python train.py --n_experts=32 --d_expert=64 --moe_layers=[1, 3, 5, 7, 9, 11, 13] --routed_scale=1.0 --rope_fraction=0.25 --attn_scale=0.177 --extras=["capped logits"] --init="uniform" --optimizer="muon_variant" --learning_rate=0.00349 --weight_decay=0.06
Below are experts of layer 3 (counted from 0) of a mixture-of-experts language model. Rows are named router (the router's row for the expert), gate (a neuron's input weights, with its number), up (a neuron's input weights, with its number), down (a neuron's output weights, with its number) and show model dimensions 0-191. Each number is 128 + 24 x the weight over its row's rms, rounded and kept within 0 to 255.
After each expert's rows: "comes after" lists some tokens at least twice as common just before its tokens as in all text; "raises" lists some tokens whose logits its average output raises strongly, later layers aside. This comes from a sample of Wikipedia text that the model never trained on. Tokens count by the router's weight.

# expert 19
router [130 125 140 122 128 164 151  93  93 134 165 132 120 124 145 151 141 169 149  80 133 142 140 130  93 121 157 104 144  97 133 189 119 132 121 132 143 118 126  95 129  88 123  93 148 151 141 142 147 122 161  92 156 144 159 146 177 120 125 122 168 139 110 154 132 149 162 118 132 145 156 118 136 119 105 135 112 164 150 118 142 182 126 143  94 133 110  95 126  83  93 146 154 148 131 195 174 111 114 105 129 166 109 152 158 179  91 135 100 139 113 109 145 116 140 142 119 143 145 136 133 137 112 120 133 131 114 116 131 124 145 104 138 130 126 153  75 124 114 135 157 131 161 165 134 133 116 134  91 151 116 155 148 194 150 193 100  87 143 185 132 134 146 143  92 127 147 122 110 126  86 119 143  85 142 168 143 113 110 118 132 130 118  65 136 131 133 143 124 128 120 142]
gate10 [134 149 142 130  93 133 103 157 145 148 110 143 123 148 149 140 137  86 140  89 106 149 119 150  62 130 107  91 110 133 141  99 122 142 108 118 117  92 123  90 151 116 123 132  99 113 110 110 136  92 150 124 157 139 127 141 166 148 156 129 106 142  79 107 129 115 136 118  89 152 103  94 115 105 143 143 132  80 115 152 119 122 152 104  98 135 162  96 145 140 146 121 181 161 209 110 133 119 165 160 103 151 151 117 123 114 125 143 135 172  91 174 113 123 153  82 108 150 127 107 149 126 101 107 172 138 120 167 125 110  98 111 146 135  70 179  97 134 143 151 103 126 154 151 119 117 186 142 125 124 132 149 135 115 125 103 113 126 133 141 111 128 189 109 117 122 111 139 161  97 127  89 154 128 124 171 134 152 148 112 126 134 137  88 139 137 141 114 150 118 102 108]
up10 [107 126 134 149  87 124 136 108 132 123 107 166 121 152 182 120 125  95 101 118 100 150 145  83  77 127  89 130 113 115 155 117 149 119 122 157  96 125  96 148 107 124 136  97 133 116 131 134 117 113 153 127  97 132 158 132 173 166 102 110 107 122 105 116  99  96 144  86  91 171 132 140 101 137 131 101 142 131 120 123 117 128 139 125 136 148 174 164 117 156 117 145 175 169 170 149 131 142 179 139  88 135 147  81 113 117 127 124 118 157 100 122  96 146 142 162 123 106 101 124 138 123 130  58 136 119 139 159 124  90 110 133 132 107  65 146 128 161 105 115 144 108 166 121 132 101 166 129 105 109 126 154 120 126 155 115 102 113 158 143 145 105 156 110 117 123 141 122 156 100 123  77 106 126 122 135 165 167 128 144 108 178 127  72 154 124 168 133 135 141  95 126]
down10 [130 105 111 101 125 128 134 149 130 133 137 170 144 135 163 136 136  58 133 147  98 133 126 163  93 114 133  60 143 125 128 118 145 128 155 145  74 127 122 132 111 102 132 100 115 103 148  94  89 151  96 127 115 137 140 120 131 119 136 116 121 101 148  90 127 109 109 135 109 144 136 147 166 160 124 110 147 149 134 116 119 115 140 117 166 146 140 119 170 135 105 159 100 119 139 120  98 107 172 131 154 173 166 110 108  95 167 139 131 118 108 131 134 117 139 125 194 132 128 118 101  99 127 127 145 111 110 148 120 113 132 137 118 129  85 130 124 113  83 130 133 152 125 166 115 123 136 130 109 162 132 119 103 107 136  70 125 137 190 129  92 172 178 115 152 106 160 121 136 191  64 158 164 122 142 117 145 124 143 130 158 141 116 111 133 134 151  92 108  65 103 143]
comes after: " the", "-", " a", " of", " and", "=="
raises: ",", "-", " and", " (", "'", " in"

# expert 31
router [ 96  99 156 136 145 153 124 106 141 116 135  96  99 136 115 100 143 150 136  97  89 152 121 120  81 147  95 100  82 134 162 116  92 141 171 155 154  96 129 108 125 126 134 144 141 131  89 131 137 122 163 102 176 171 147 133 164  78 126 154 159 152 116 153 141 133 129 133  78 116 111 115 138 163 127 132 142  64  76 179 113 156 109 108 146 116 133 117 174 105 127 159 125 174 155 171 143 105 154 151 117 171 126 123 136 146 127 154 151 114 152 110 150 110 154 132 143 130 120 130 120 156 144 100 129 128 113 184 100  93 116 177 116 142 143 158 124 127 136 157 103 158 131 132 108 133 143  75 112 118 109 117 144 142 156 116 112 151 143 134 105 130 145 124 144 143 131 144 117  79 136 136 159 116 129 176 126 118 124 123 178 139  82  94 100 138 124 117 149 125 125 100]
gate4 [174 101  86 126 145 115 119 146 145 117  94 146 128 176 154 142 132 125  81 137 130 107 113 134 102 115 111 146 103 169 109 116  93 143 126 118 126 124 147 122  80 181 121 103 134 147  94 101 127 110  96 100 128 167 150  93 148 133 134 148 133 149 146 128 131 142 138 102 115 151  70 140 146 110 155 152 119 142 130 106 108 148 123 137 117 115 125 129 129 162 153 128 168 172 144 117 162 142 131 162 101 186 139 106 109 124 119 143 124 116 120 120 115 162 144 100 109 115 115 174 147 195  88 146 146 138 142 158 181 151 117 140 154 143 133 143 136 138  86 193 164 145 103 129 127 112 124 137 112 112 112 103 131 105 108 127 120 172 138 120 144 157 139 132 141 133 156 147 134  93 121 107 172  91  70 137 125 115 152 131 112 175  93 166  86 143 124 123 137 102 158  99]
up4 [107 151 152 100 105  95 141 125 118 138 104 134 162 102 156 126 143 126 109 101 119 132 148 124 149  88  93 155 143 100 125  87 122 116 140 120 167 124 155 138 176 137 150 117  97 141  97 102 129 132 145 172 134 105 122 140 117 112 125 143 100 137  97 149 147 119 194 132 125 135 107 123 122 176 150 141 134 102 144  99 126 145 152 141 104 159 143 103 103 151 120 120 110  95  91 159 177 138 150 136 131 134 122  64 137 119 156 143 137 118 148 133  96 146 122  76 161 117 127 115 138 151 172 148 131 140 125 137 128 165 115 143 136 119 142 147 130 144 164 136 177 166 126  83 182 138 145 157 124 150 188 127 123 163 135 170 153 159 144 119 172 133 130 160 109  97 138  95  72 115 124 145 113 128  95 170 137 125 102 117 143 140 171 101 120  71 133 100 133 110 134 121]
down4 [150 187 107 129  99 131 123  80 108 149 133 186 116 150 131 115 127 135 100 179 109  82 119 120 104 148 156 102 115 100 168 159 135 187 123 107 155 118 107 157 130 107 115 143 119 163 123 162  97 133 152 154 154  98 127 128 130  94 128 109 126 108 112 148 154 135 112 115 111 101 110 172 122 114 142 146 121 142 139 126 164 137 100 130 141 123 168 134 133 133 104  95  87  80  91 123  98 142 132 142 147 100 146 127 115 137 152 138 150 107 169  96 112 141 116 190 154  93 120 114 120 156 126 128 128 156 150 126 152  87 121 143 129 140 125 130 114  78 159 110 140 114 126 117 163 106 115 160 113 128  85 115 109 147 148 137 102 164  99 108 107 171 117  96 144 152 130  79 111 117 121 111  98  94 121 126 108 160  95 146 176 150 147 113 130  98 117 176 125 163 110 120]
comes after: " the", " a", " to", " and", " was", " his"
raises: ",", "-", " and", ".", " (", " of"

# expert 26
router [103 137 138 107 144 162 115  97 137 127 150 104 128 123 160 101  85 155 188 122 155 131 185 174 123 134 113  62 109 111 130 116  89 177 154 148 138 139 111  87 109 146 188 152 148 133 101 125 143 139 113 142 135 125 126 114 113 104 115 110 107 116 116 128 110 138 182 114 157 141 114 102 117 155 143 152 115 114 110 125  77 150 125 135 166  86 126 114 116 127 117 113 138 145 178 137 123  86  90 126 103 139  98 126 144 125 125 120 158 165 142 111 118 127 144  91 127  94 108 166 118  99 126  60 130  99 130 137 113 131 133  86 118 143 133 154 131 104 159 122 151 142 141 143 108 167 115 152 144 126 128 139 135 119 175 133 132 127 124 165 118 161  92 121  99 159 127 131 142 127 170 181 120 150  98 126 172 121 154  92 133  81 108 102  94 133 117 151 123 123 106 134]
gate10 [127 115 119 122  95 145 132 104 161 134 111 115 131 102 160 123 127 119 138 122 145  84 118 128 144 117 106 113 128  62 136  85 118 123  87 169 142  96 158  73 115 162 112 153 115 135 135 164 166 139 159 148 128 110 136  99 125 102 106 128 154 108 136 154 117 131 145 139 125 138 159 150 144 138 124 164 138 127 125 133 106 134 149 110 129 127 126 160 147 129 157 128  96 140 112 124 142 151 103 136 137 148 117 161 132 129 176 164 100 113 127 107 137  93 109  93 134  94 137 125 137 109 138 138 166  71 128  86 122 166 115 130 103 130  86 120 127  80 131 113 109 108  96 135 110 135  88 144 145 110 140 174 159 138 100 129 174  89 119 100 116 145 106  81 128 143  83 149 118 176 112 124 161 121 126 149 150 140 140 109 159 136 136  74 176 183 134 176 142 118  87 180]
up10 [123 123 133 153 137 106 182 136  87 108 131 159  83 136  78 148 106 129 140 121 120 139 112 146 128 114 162 159 153 131 120 154 131 154 118 127 155 107 129 162 108 132 127 118  93 163 132 131 138 113 122 124 158  93  93  71 142 126 139 106  99 110 103 100 154 151 143 113 163 112 142 159 159 159 141 111 125 150 132 139 138 134 160 109 124 120 133 166 132 109 111 139 126 155 176 125  82 128 122 136 131 151  98 163 127 167 107 111 103 110 121 118 110 149 148  99 161  79 126  89  82 130 142 152 131 103 141 154 135 100  97 148 119 145 138 112 109 120 131 126 111 115 134 195 156 143 112 148 143 120 185 116 104 118 103 137 130 130 112 138 136 126 173 101  80 149  93 131  82 133  89 107 104  81 115 189 124 117 102 143 135  87 142 153 103 149 126 167 115 134  68 124]
down10 [142 141 130 142 101 114 123 150 106 131 129 118 112 126 125 101 151  96 143 147 102 134  83 171 115 143 130 106  81 159 129 122 102 164 153 149  77  82 116 116 114 147 115 126 107 153 184 169 111 111 141 140 142 158 146 146  78 129 122 112 143 140  98 105 122 181 139 137 116  97 124 141 140 168 108 122 117 110 104 133 131 122 169 120 115 150 194 148 117 134 150 125 135  94 139 137 127 151 114 140 196 109 142 142 115 124 143 110 101 126 132 147 167 163 126 156  96  97 110 216 143 155 161 108 141 193 114 127 142  76 136 117 106 142 142 132 160 113 104 106 135 102 162 128 113 103  92 131  92 138 127 132 174 151 117 125 110 104 137  84 109 145 150 155 151 134 115 104 114 120 151  90 137 169 129  99 130 117 111 122 147 147 125 152 139 125 111 121 111  98 124 123]
comes after: "0", "5", "3", "4", "6", "2"
raises: " and", " (", " of", "\n", ",", " as"

# expert 24
router [137 141 138 137 136 160 115 115 122 160 122 143 137 118 139 130 137 116 100 144 135 142 111 152  69 134 127 143  89 121 109 144  70 110 137 151 119  93 139 117 140 138 130 146  95 175 117  99 136 151 122 134 207 132 147 120 160 127 176 112 156 112 154 187 102 105 183 112  88 168 118 115 151 122 131 116 118 127 132 127 121 141 105 110 119 131 119 110  92 116 112 119 101 107 202 123 146 127 139 127  63 157 139 117 121 155 115 180 115 126 154 125 107  72 116 150  87 129  82 157 113 133 118 138 130 163 148 117 103 144 129 155 125 161 129 126 153 133 140 133 150 146  82 140 139 109 104 142  97 140 155 132 158 116 113 137 121 114  41 165 110 137 151  86 119 148 132 112 152 118 127 150 130 132 132 149 145 119 170  95 152 105 141 123 149 138 151 144 135 150 117 122]
gate3 [122 135 184 149 140 160 153 118  88 119 152 132 125 113 164 126 109 143 110 116  93 131 158 154 134 167 109 124 123 163 153 173 154 139 153 130 174 107 134 105 132  92 105 128 120 124 124 169 132  97  78 128 116 142 109 130 124 129 130 110  84 133 101 147 110 146 147  80 148 152 118  79 114  87 114 114 128 167 105 132 109 139 123 113 100 161 164 115 113 124 109 149 113  71 180  99 129 134 110 127 107 125 126 149 144  96 104 119  93 132 174 126 126 111 101 119 126  83 134 114 100 164 146 126  94 108 134 107 122 166 115 133 153 136 111 105 113 124  71 131 102 107 131 156 136  80 139 125 113 110 134 113 151 110 159 136 145 121 118 134 135 134 167  96 128 123 184 184  85  98  90 139 123  95 131 156 157 151 121 149 119 124 138 125 146 141 164 124 127 170 124  75]
up3 [ 96 143  67 111 151  94 122 138 134 138 155 113 138 131 105 133 154 138 105 100 195  71 108  97 122 122 134 117 148  96 132 130 120 149 123 112 115 124 146 122 139 150 146 129 123 129 121 120 155 147 149 137 127  89 137 109 117 132 129 107 125 161 125  99 151  91  92 129 135 100 137 133 155 155 145 157 109 101 162  99 127 131 125 133 166  92 109 166 129 108 152 123 133 144  70 172 106 168 164 112 135 109 153  95 140 143 137 142 143 166 100 122 127 179 117 137 127 138 109 121 146 108 122 148 151 115  95 138  96 110 124 144 123 141 140 124 159 153 131 153 126 145 127 107 106 175 118 135 189 154 107 122 125 208  98 129 136 160 133  91 120 152  89 142 140 147  88  97 158 145 178 150 128 172 148 123 103 109 145 148 151 119  91 159  65 132 139 110 145 115 128 141]
down3 [143 156 168 157 141 142 114 109 153 179 199 153 116 143 127 121 133 119 153 149  93 143 111 168 125 130 158  98 127 122 137 117 107  85 113 140 147 118 127 129 165  92 105 140 132 129 106 107 119 136  97 136  74 103  83 122 104 142  79 170 146 138 186 153 159 141 141 152 156 168 111  76 112 143 151 109 125 159 121 127 161 119 120 139 108 159 138 128 118 120 144 122  70 125 154 116 132 155  90 167 128 131 151 122 133 103 102 141 145 172 181 107 104 131 121 129  98 137 140 114 112 142 119 147 114 152 138 148 133 139 132 129 148 135 135 100 152 141 116 104 136 159 106 125 131 133 139 139  93 131 152 139 124  69 135 152 133 147 141 126 130 182 135 167 104 111 163  94 131 134 129 113 144 108 117 116 114 114 102  99  75 137 119 118 177 161 150 134  77 162 169 123]
comes after: "1", "2", "0", "9", " ", "8"
raises: "ely", ";", "ery"

# expert 4
router [140 137 124 167 175 134 112 105 145 146 115 106 106 138 126  91 124 129 162 114 104 162 125 173 122 133 148 108  76 130 114 143 131 134 137 119 136 139 139 123  96 116 138 128 134 117 113 112 123 113 140 138 132 118 110 145 116 130 114 116 116 146 161 130 103 142 123 146 109 127  92 120 121 158 136 147 101 142  92 165  45 174 105 110 100 116 139 115 124  98 115 100 136 139 140 117 120 139 122 123 110 133  99 137 188 163 140  89 138 146 150 125 102 146 152 134  94 111 128 138 120 109 121 141 116  56 136 141 119 135 117  62 126 162 121 124 114 104 176 116 130 111 123 148 135 133 117 119 104 115 134 153 151 134 182 105 113 126 114 147  74 138 115 125 135  86 125 210 127 119  90 139 160 136 128 140 170 100 111  41 113  95 123 119  78 140 126 133 141 171 141 100]
gate11 [146 114 127 103 131 118 117 112 163  98 120 124 115 154 112 128 186 119 104 135 144 115 132 158  92 144 164 166  96 117 149 115 162 138 135 146 124 143 177 126 107 111 115 127 151 165 131  92 115 136 120 167  88 153 106 122 128 123 101 137 135 149 161 153 105 109 146 119  96 121 118  71 138 139 160 134 107 127 113 206 136 114  96 164 116 151 111 139 126 118 140  88  90 167 162 179 124 128 102 126 115 151 106 107  98 132 124 137 137 116 158 156 105 110 129 143 118 132 124 140 129  85 102  83 163 101 150 139 161 126 183 114 153 107 184 127  77 133 140 135 128 120 130 127 107 116 168 164  94 153 107 110 151 135 153 142 108 120 109 144  98  86 129 126 113 153 107 117  87 163 105 144 126 134 143 120 106 159 104 144 129 135 172 120  93 188 104 128 128 127 113  97]
up11 [137 142 131 149 103 133 143 139  89 146 145 139 132  99 110 127  96 119 142 118 108 111 143  75 158 139  57 152 178 157 124 150 120 134  60 151 123 143 114 158 158 142 139 119 127 143 161 137 131 132 144 134 165  91 149 112 119 149 107 140 130 121 108 109 115 105 125 151 131 185 122 137 112 118 100 143 131 104 161  76 133  86 136  77 120 100 119 116 129 148 110 150 105  86  83 122 136 136 136 141 133 123 148 120 138 139 142 146 126 155 142 143  65 148 120  79 132 130 120 149 103 134 149 201  87 132 113 108 110 121 119 178 135 130 103  91 155 115 107 106 136 165 124 151 164 153 121  82 128  92 132 128  91 100 134 114 119 124 113 107 138 106 155 117 150 115 145 129 156  93 168  85 152 132 123 140 126 129 155 142 119  98 112 153 166  81 148 130 160 128 125 153]
down11 [150 162 123 104  99 126 116  80 114 133 147 142 134 103 101 108 122 115  55 137  72 151 116  93 103 159 126 141 118 147 119  97 147 172 145 132 122 159 142 186  94 185  99 127 101  90 148 100 125 143 132 110 116  99 149 109 100 141 155 161 132 122 144 107 128 162  99 115 129 112 147 102 119 153 104 119 117 149 156 112  80 123  78 128 122 107 172 136 103 116 129 138 109 142  93  97 130 135 152 154 160 133 160 143 129 125 131 132 143 144  92 146 130 110 125 196 122  94 147 121 137 116 127 138 108  89 135  94 189 134  77 129 156 131  78 137 148 109  86 109 130 102 126 123  98 140 136  96  97 129 150 139 134 103 164 139 169 141 104 161  90 103 140 146 113 114 133 103 132 153 151 115 106 134 138 129 120 150 145 122  84 141 138 131  98 139 139 141 113 150 142 126]
comes after: ")", "6", "4", "5", "7", "8"
raises: " and", "\n", " in"

# expert 14
router [108 129 197 116 153 126 118 115 135 135 136 116 128 103 147 139 141 193 160  83 113 121 106 135  61 127 121 151 124 115 128 138 114 155 151 178 156  96 138 103 146 100 141 166 132 156 116 132 146 166 153  89 135 160 133 116 130  95 121 141 125 158 147 133 134 145  88 144 119 153 116  79 134 167 118 140 114 138 125 167 109 138 132 147 140 121 128 105 101  96 136  84 160 136 147 134 130 104 114 154 124 165 131 132 165 149 125 123 127 148 116 124 132 108 147 164 147 136 120 140 133 147 151 106 131 160  67 130 107 128 132 150 145 112 112 128  89 156 171 187 127 136  88 174 116 126 173 122  99 123 101 136 145 167 130 156 114 102 130 149  97 110 153 133  98 110 122 137 123  58 137 120 167 120 168 148 146 123  98 125 154 141  85  73 129 142 112 126 121 119 133  95]
gate4 [121 149  91 130 133 124 151 141 158 120 123 139 108  94 169 117 122 138 112 103 121 125 141 162 119 127 136 115 109 127 120 174 143 120 150 101 130 148 138  25 140 149 116 179 113 119 122 139 127 158 136 121 124 124 122 163 135 141 124 155 120 127 129 128 133 106 135 133 112 108 146 104 100 147 137 131 126 147 125 130 129 149 200  82 150 105 162 107 112 142 119  71 105 123 141 114 137 157 143 148 116 140 140 145 198  99 125 155 145 143 153 127 149 130 135 111 124 130 109 102  85  96 173 184 117 145 103 105  84 140 161 128 113 124 133 155 108 157 134 157 133 172 131 147 113 133 160 119  98 130  67 134 110 160 152 123 136 101 158 141 131 136 156 162 102  81 140 165  74 106 146 143 160 118 118 132 140 142 119 135 183 142 133  70 124 149 152 126 140 137 137 122]
up4 [113 145 148 125 156 146 175 129 110 140 117 149 135 116 124  97 122 131 150 115 116 157 159 175  60 100 118 136 131 123  86 165  96 177 144 157 127 150 151  38 152 129 116 156 108 129 100 139 147 129 136 137 138 140 121 143 166 151 153 151 138 148 143 132 163 114 124 149 154 120 153 104 133 134 143 126 109 161 161 137 144 145 164 132 124 166 140 135 155 129 110 133 125 148 127 115 160 112 147 141 132  88  70 135 129 149 131  98 113 161 118 132 152 121 147 101 146 117  67 154 118 128 149 147 122 148  84 122 111 127 151 135 152 145 112  93 106 103 138 105 132 114 139 160 146 165 166 103  75 154  85  97 136 164 139 144 133 127 129 141 102 143 117 158 161 129 146 118 140 120 115 146 163 156 129 127 139  91  87 167 163 120 116  59 106  94 139 122 137 135 145 132]
down4 [171  74  86 163 112 106 124 142 144 151  90 122 133 172  96 111  69  67 132 151  97 142 125 120 168 137 108 178 133 111 137 145  93 128 137 134  72 109 111 149 113 121 158 170 132  78 115 133 108 127 139 115 131 159 133 104 130 159 103 175 133 112 133 107 113 128 141 117 109 127 135 103 179  98 127 139 151 112 107  91 105 145 124 157 115 112 124 129 145 158 133 117 136 144 145 145 141  94 142  98 107  96 145 113 154 123 132 139 126 149 119 172 101 151 121 103 109  90 168 126 111 144  97 117  93 108 152 125 133 134 138 120 103 109 130 139 131 115 129 109 114 141 112 121 126 179 149 136 137  73 157 125 142 120 112  95 135 113 133 145 109 199 102 145 100 147 104 114 125  76 143 148  87 137  94 117 113 149 115 116 139 142 132 168 133 121 145 111  82 169 105 104]
comes after: " the", " a", " The", " of", "s", " his"
raises: ",", "-", " and", "'", " of", " in"

# expert 27
router [108 145 116 146 170 120 116 129 111 171 169 108 137 188 130 126 105 115 136 128 141 119 115 104 121 152 136 136 127 110 137 126 116 120 102 124 141 160 144  93 101  78 192  67 154 151 109 115  94 158 127 129 134 142 114 102 127 117 147 128 143 172 140 144  97 140 114 105 153 128  96 187 134 153 114 133 114 145 125 123 142 126 131 118 149 142 104 131 133 113 105 134 138 128 106 161 133 113 111 122 118 155 150 145 143 150 127 106  94 162 109 100  81 107 136  92 106 117  86 180 127 111 150 136 103  93 131 130 135 114 137 110 116 171 122 149 116 109 160 136 167 147 134 191 108 170 104 138 138  68  57 143 118 125 156 171 112 138 117 129 142 151 172 122 124 146 118 113 124 105 109 109 102 129 125 106 105 120 150  78  96 144 112  96 161 103 116 141 125 142 185 130]
gate10 [145 115 140 152 166 142 116 100 156 132 155 140  95 132 148 156 111 137 100  87 170 141 115 145 144 119 139 152 140 136  80 109 117 137 137 120 172 139 190 104 151 107 123  96 118 129 139 150 107 136 117 115 134 138  99 103 140 120 118 130  91 153 195 114 110 152 111 126 123 109  89 100 155 161 131 127 183 156 112 125 157 104  76  77 128 103  92 122 128 129 141 114 146 123 125 123 135  97 100 133 130 109 111 137  84 105 116 155 124 141 105 147 117 100 130 113 147 139 126 116 129 167 135 149 103 157 125 152 125 101 158 122 153 154 111 182 149 111 162  92 160 136 133 143 112 189 113 134 167 140 103 130 168 122 132 189 146 110  97 159 119  91 140 144 114 148 131 118 141 123  93 103 121 111 169 118 135 145  92  89 112 148 119 157 121 164  95 170 149 107 121 158]
up10 [154  94 147 134 161 157 146 140 141 175 161 139 153 114 123 145 109 153 106 101 160 135 134 128 162 119 126 158 160  96 108 164 130 120 123 140 142 128 165 114 165 130 180  99 145 145 156 165 106 151 110 113 101 137 102 136 113 161 171 129 115 125 153 115 131 115 142 109 137 123 103 149 102 118 164 148 118 115 115 141 120 138 144  77 135 127 130 142 169  80 140 105 139 108  80 108 133 119 148 137 143 127 107 122 113 130  77 154 121 133  98 112 122  93 128  95 117 148 128 129 137 134 124 160 141 118 124 102 160 107 161 114 122 160 125 174 143 110 179 145 112 132 116 121 118 162 143 110 154  61 105 134 143 165  91 154 177 153  92 125 152  89  82 134  99 172 112 152 115 120 174  89 136 138 112 136 155 163 120 114 102 118 125 159 110 124 150 190 163 108 126 138]
down10 [107 115  57 124 100 132 124 117 150 122 124 161 107 121 103 120 113  99  97 125 128 152 123  84 125 167 147 117 116 124 126 116 151 142 140 118 108  96  77 146 131 135 150 160 116 125  99  86 138 136 146 154 104 141 145 114 128 166  91 181 172 102 106 101 155 132 117  73 123 157 114 140 138 130 122 159 149 125 111 123 138 117 177 138 137 126 135 128 137  95 143 113  92 106  79  90 133  97 108 129  76 137 161 135 101 128 139 114 138 139  70 122 111 149 128 163 119 150 112 117 108 143 141 124 117 102 116 103 117 142 131 156 129 127 126 171 135  80 120 136 120 122  98 167 126 117 101  97 159 105 114 100 131  90 148 124 140  94 181  91 111 131 134 165 102 127 127  95 108 126 128 166 136 163 138 108 174 128 127 138 155  98 155 159 185 129 115  66 104 111 124 126]
comes after: "\n", ".", "==", "|", "===", ")."
raises: " ", "\n", " T", "-"

# expert 13
router [127 123 125 140 146 135 113 129 126 144 151 128 118 145 147 139  71 127 155 159 140 111 155  79 125 124 149 142 112 130 115  87  92 131 146 132 128 129 127  91 120 103 159  99 121 157 117  96  77 120 141 131 132 135 155  86 156 126 129 151 201 149 172 171 116 111 101  59 162  99  95 122 146 144 127 126 122 153  98 118 145 168 117 135 151 117 101 102 137 128 108 109 165 111  92 175 157 122 149 140 118 143 138 168 128 131 149 111 133 150 141 115  99 129 154 133  88 119  82 137 170 135 117 120  80 105 110 139 108 149 140 103 158 118  94 162 108 134 124 127 181 141 121 152 132 205 114 154 124 112  66 119 120 113 156 156 132 138 140 136 115 129 192 123 103 106 139 108 125  91 128 162 127 101 123 113 112 150 154 117 128 139 131 100 144 126 140 142 128 167 132 118]
gate11 [161 140 136 120 168  94 150 145 134 148 161 142 134 141 200 176  97 152 181 133 119 165 149 130 104 137 141 137  97 118 159 110 121 120 142 130 135 118 146 109  97 109 138 129 143 154  92 105 118 112 114 135 134 142 134 128 149 107 136  96 168 164 166 147 130 141  92  61 151 130 154 133 151 135 128 161 137 131 125 166 147 160 121 138 147 143 133 145  77  63 141 163 158 163 121 194 113  87 203 110 101 133 153 118 144 128 104 122 169 122 145 152 112  99 138 183 100 128 127  85 144 133 169 124 129  87 117 150 161 112 148 123 102 124 137 162 105 131 100 107  92 136 143 122 107 123 156 151 141 112 103 140 137 132 148 130 101 111 131 135 170 125 126 102 137 104 130 136 119 134 136 136  79 117 137 136 147 142 129 152 146 122 106 116 126 101 120 155  98 112 140 124]
up11 [144 151 208 150 103 126 113 116 117  79 104 139 116 143  97 125 149 126  98 131 157 119 133 125 124 148 119 135 138 130 111 145  74 152 120 120 116 113 142 107 121 101 107 131 121 155 143 141 139 115 114 149 145 149 100 133 121 102 112 111 113 130 117 173 120 146 163 138  87 139 142 118 144  98 134 142 112 103 117 123 152 151 179 144 142 134 118 115 150 160 107 127  70  73 113 112 138 160 104 145 146 159 104 131  97 141 157 139 116 185 110 115 126 133 177  80 166 137 145 121 161 120 147  83 109 130 123 135 115 125 122 115 105  96  86 129 122 157  98 155 107  93  88 114 146 112  95 148 115 123 108 135 119 173  97 102 110 103 120 123 113 132 122 121  51 133 178 117  93 108 119 142 137 142  90 129 127 143 166  95 168 125 145  97 157  99 168 143 136 148 162 124]
down11 [105 122 103 154 145 138 113 108 135  87 120 123 166 154 119 156 139  93 170 121 140  91 145 132 151 129 116 147 128 117 141 143 114 146  96 133 139 120 147 141 111 145 103 139 123 122 154 131  85 162 145 108 111 171 158 130 137 126  70 137 157  84 109 113 110 147  97 119 105 125 176 141 129 128  73 116 134 107 155  99 135 148 143 118  97  88 138  85 133 127  98 120 135 132 134 135 147 150 114 173 149 151 140 162 150 147 170  95 143 126 112 131 170 126 122 135  90 159  95 120  98 101 148 116  92  82 135 109 103  92 105 140 120 110 152  82 133 130 184 138 224 131 104 148 173 124 135 133 133 156 102  79 139 149 119 167  96 100 122 133 143 160 126 152 124 142 110 183 128 134 123 130 113 103 136 154 128 155 122 113 135 157 153 135 154  93 129 123 110 113 124 115]
comes after: "\n", " |", ".", ")", "==", "|"
raises: "\n", "-", ".", " (", ",", " and"